{
  "num_hidden_layers": 11,
  "hidden_size": 512,
  "n_experts": 16,
  "experts_per_token": 1,
  "d_expert": 192,
  "d_shared_expert": 384,
  "hidden_act": "swiglu",
  "moe_layers": [1, 2, 3, 4, 5, 6, 7, 8, 9, 10],
  "router_score": "softmax",
  "normalize_top_k": false,
  "routed_scale": 4.0,
  "balance_loss": 0.000982,
  "balance_bias": true,
  "init_std_router": 0.00755,
  "lr_router": 0.000616,
  "vocab_size": 32000,
  "norm": "layernorm",
  "norm_eps": 1e-07,
  "tie_word_embeddings": true,
  "optimizer": "adam_atan2",
  "learning_rate": 0.00058,
  "beta1": 0.95,
  "beta2": 0.99,
  "batch_tokens": [32768, 65536, 131072],
  "max_seq_len": 1024,
  "train_tokens": 538100000,
  "max_steps": 8035,
  "dataset": "wikipedia_en"
}
Below are experts of layer 4 (counted from 0) of a mixture-of-experts language model. Rows are named router (the router's row for the expert), gate (a neuron's input weights, with its number), up (a neuron's input weights, with its number), down (a neuron's output weights, with its number) and show model dimensions 384-511. Each number is 128 + 32 x the weight over its row's rms, rounded and kept within 0 to 255. Numbers have three digits each.
After each expert's rows: a language model's description of what the expert responds to. This comes from a sample of Wikipedia text that the model never trained on.

# expert 6
router:079156120101109125097155112117092178138089151172136136117076175104110126116104134134086107130156181159154107094088126077121135127128162105119155100109133165139169159127151134149134090149158124099113149132087186150136067114078124040139144171160122126110128071136128117146156145129114101132112149136157175126105148105132122106080155177094155141126207095166179147082052134136095183121112
gate0:170119135143120106141159127163131153090109122210112119153103164085118171162097047121033119182107141144119111073191164065110112177086145119132092107163170199115155122074085121102109139183116142127115074125134114149103140211093105101169157112149128104074150195113093103155070185096184090043079151111178071108114129109135137162137121144120079097121139180185106171082152088121103121128172
up0:120141113177136112061151139101109161105115116163117148120129172167104149082128133144129127151104117107137077102107128140068103166119130121148076105132094115091093106092107095119135067139137147180085126132172107170080161120130096101141153134111139101142156140104131159120123155136107123180135142126155130089095106122120151127090171163084134133148199138135121136096129141136097152143144
down0:145185130162130152119142140183173150081194119109142107155051092138187166101129153158080184178151130141119108107127132166095042086123156101104121103126090131109192092097101126157068183141093125180144167117150112092110168124076180136080084095152099156092083132123187181107105141139145103099113145139100065155155112105167145118125123086112123137114109122114145129155142039035114120111110
It responds to: Wiki heading markers and heading words right after line breaks, such as ==, ===, See also, Gallery, Early life; also list dashes.

# expert 15
router:083082173109037146082081091116111093139175075097134116085117191090117115084182124134153204126125133155203105122149131153110108108092108111167118130065110114147070133133097171076133163086123092127115164198135094122126111095129065128132132130140113135084104118079140114130137120116155116123126143081121095126131140190114131163131123060162137116177095126161177117160106163129166064118164
gate0:120150100150124061081122120138173164104106158130097098145169093132148153150047102132083084128113113160103117087145064093151184142098112125195103155178158130158104183153076175124128106102177127130127176113137178144123179085100065152161129128125133108117141083090117117142139119136142132116130130156200136154162071101115120169141126111098147116164146151057061136121119109135104084147094
up0:103119137139100159139142172121085120113117154188063139099141172130148133071125138122150122106121183104111140152178100095096145164139117111097187092185101103131161167119173105129098093140103141119136098179169079039148159083171078128116172095079091141151075089127120127065138148060145129114147151081114178160181135126106159205132097172160138094131132053173165133103133163111121132124125
down0:136143122092142101112060139142104102151153118124110154092108191126129149107109145127155171096166160129149152094149108140154161069086154146135158089104150185103100139134137143115167160165180153101062168087072147142146149116090125112138196134180113116098121126121128151125168102089178154159182145148089212216094094163109168166160099163125117067118098077060139117135093086112153160143158
It responds to: Nouns and names right after the, of or a in expository prose, e.g. ruler, sequence, form, God, Justinian, Seti.

# expert 3
router:141126119111094142149161048133106138158117128158157081146142096162104104192155125114124110130168096128091098168079087154116112149134087095096125146101138076110140134125155082134142148135069066125121125033069192168110113123098106109128084132115091115145138142124151217132150117102087167175146144145110078136074076147164129088186118122070137149178156161120125158156179152096170145167104
gate0:148081094131142140088162115133150180097124127113124160128102081175122116084155140122159068087206157155105071178158140107139125117108129102075081140134177121169161145094130105131082116104146152086132137092151149156119181169134119076110145116187063149123149145130169159113134131144113111149043144129119141128130151145122112121168111049058171088129153146155097112069102147129176113139104
up0:136121067118163105079162149164088105108117120103144103130154158079097135233103119099135137131106033132103186140108167152115113191126171144140153184130114139148099123165143131071123070146066164125134146135095145151123121143156157220064024102107129157105200167088107202202109128184155116121041157144158087127105129094085105063104094134126124074090129088064156074121125140112156181194130
down0:122109114139127161133124050156156144088164113169100082137125157112149103145156104145108157149132127084137147106159139107150076158143151040036166145197156149146135127118092136088091102132096099056133202131142107130120128141086140127118102106096085121120126175149109176107133172142085129148101193130151111120141112170155139085069141150160138098114171117054134164192073055131098134130122
It responds to: Articles like a, an, the, another and the first words of works, awards and names in media tables, e.g. Science fiction, Outstanding.

# expert 7
router:123147155174148118135113149164104125174100156124187139128118116086112147113121105109078142173131174149111136162110092096127129101120116171086107124176114198155120102098178181110119164103132155082115129140129139108102144130157145121133121140176175088143090152161078103130132137124184173129089145144100096154161087126174172107182103158179087148092118106063103073108094106140096074152141
gate0:149199125124159097121125117219106158088114128149202135120077128142149123050115063154143081113147090130127116140094087161114156154086128102113145123087200118091139132154168144130110145126176123136131165096093109130132147116106138087135127120113165129160175099120109093118098174084125177168122098149122096150164101123094160119139101094124179146137161137089094116149127118148151159149102
up0:139133129177178135139130141087125125125132147167104080125100172130112108150140098135102150179103108133136146132108204196099125158032166160118152150166126127166073064141115106131082120113106168117137165113144127075118163136154124157104214089143100116108122150143100139140126179169141197122171092180129195097168114089133103114068113130091150137123102119143191195118097079078102153115119
down0:146139153148198139122117217103150065096158156121152126103141172160163162127108087146148176143136146150164140092157164110126169107129088143074191129139116089122103142037107162164091068155134098078160130108128106147132146134177177097129183131126173157099151085084126149097137090126093139165099171142092146143102093154118161122110125130183120104155175142101109173087148148107151149136095
It responds to: Numbers and bracketed values in statistics and election or sports tables, plus census age phrases like aged 18, 65 years.

# expert 8
router:137133148104121149121147136116068113148143121087167122141150109103128152080107199146145184163174066103125156102120111139123114114138132158128128116126115070095143137110099057112083105126092048159098121145146065162127134183160118102141102108094119164100162129138087183150138093116127069204105139120088124098164123130109162142173109136186125082125082140096142159140171160137124144192108
gate0:042148156146207087120189187130116172091180171091182136116168114145123092058133149174108120090134148120065148138149119096176114113114140154131105149196136133102064103088097089125070155097143124173128187108165169135113186170125093097144119139206113181168103110164086091189131102107127089130129122123154105142102118126131124131080145148185147093136111091070164101141142170133119105167078
up0:165136136169147119111199117159124051131172086098119158104106141161166107170066135117136091134091109110104160130145130105186112111133162131115123108151180137134080133139115146125140092087129113107050152109076164120130089112112132087129107063158170129137137131103116112129118164103094109142142156182174144140127153141102097092141169088116139174141157092070197081148148068053083135132132
down0:116098110123097135142117166188138136131084173187123165120076085169157116118080177134145121122112112203136138163066104161163130156117201158159115148122173141127190100146123184143141176068223099111133129134131128135131075102127163098121175072131148173146117187155093158151160119087156176161134107060129145083145118117152104146146092119138115084094161143130137099110154190076126154136102
It responds to: Action verbs and prepositions continuing a clause in narrative prose, often after to or was, such as destroy, protect, threatened, install.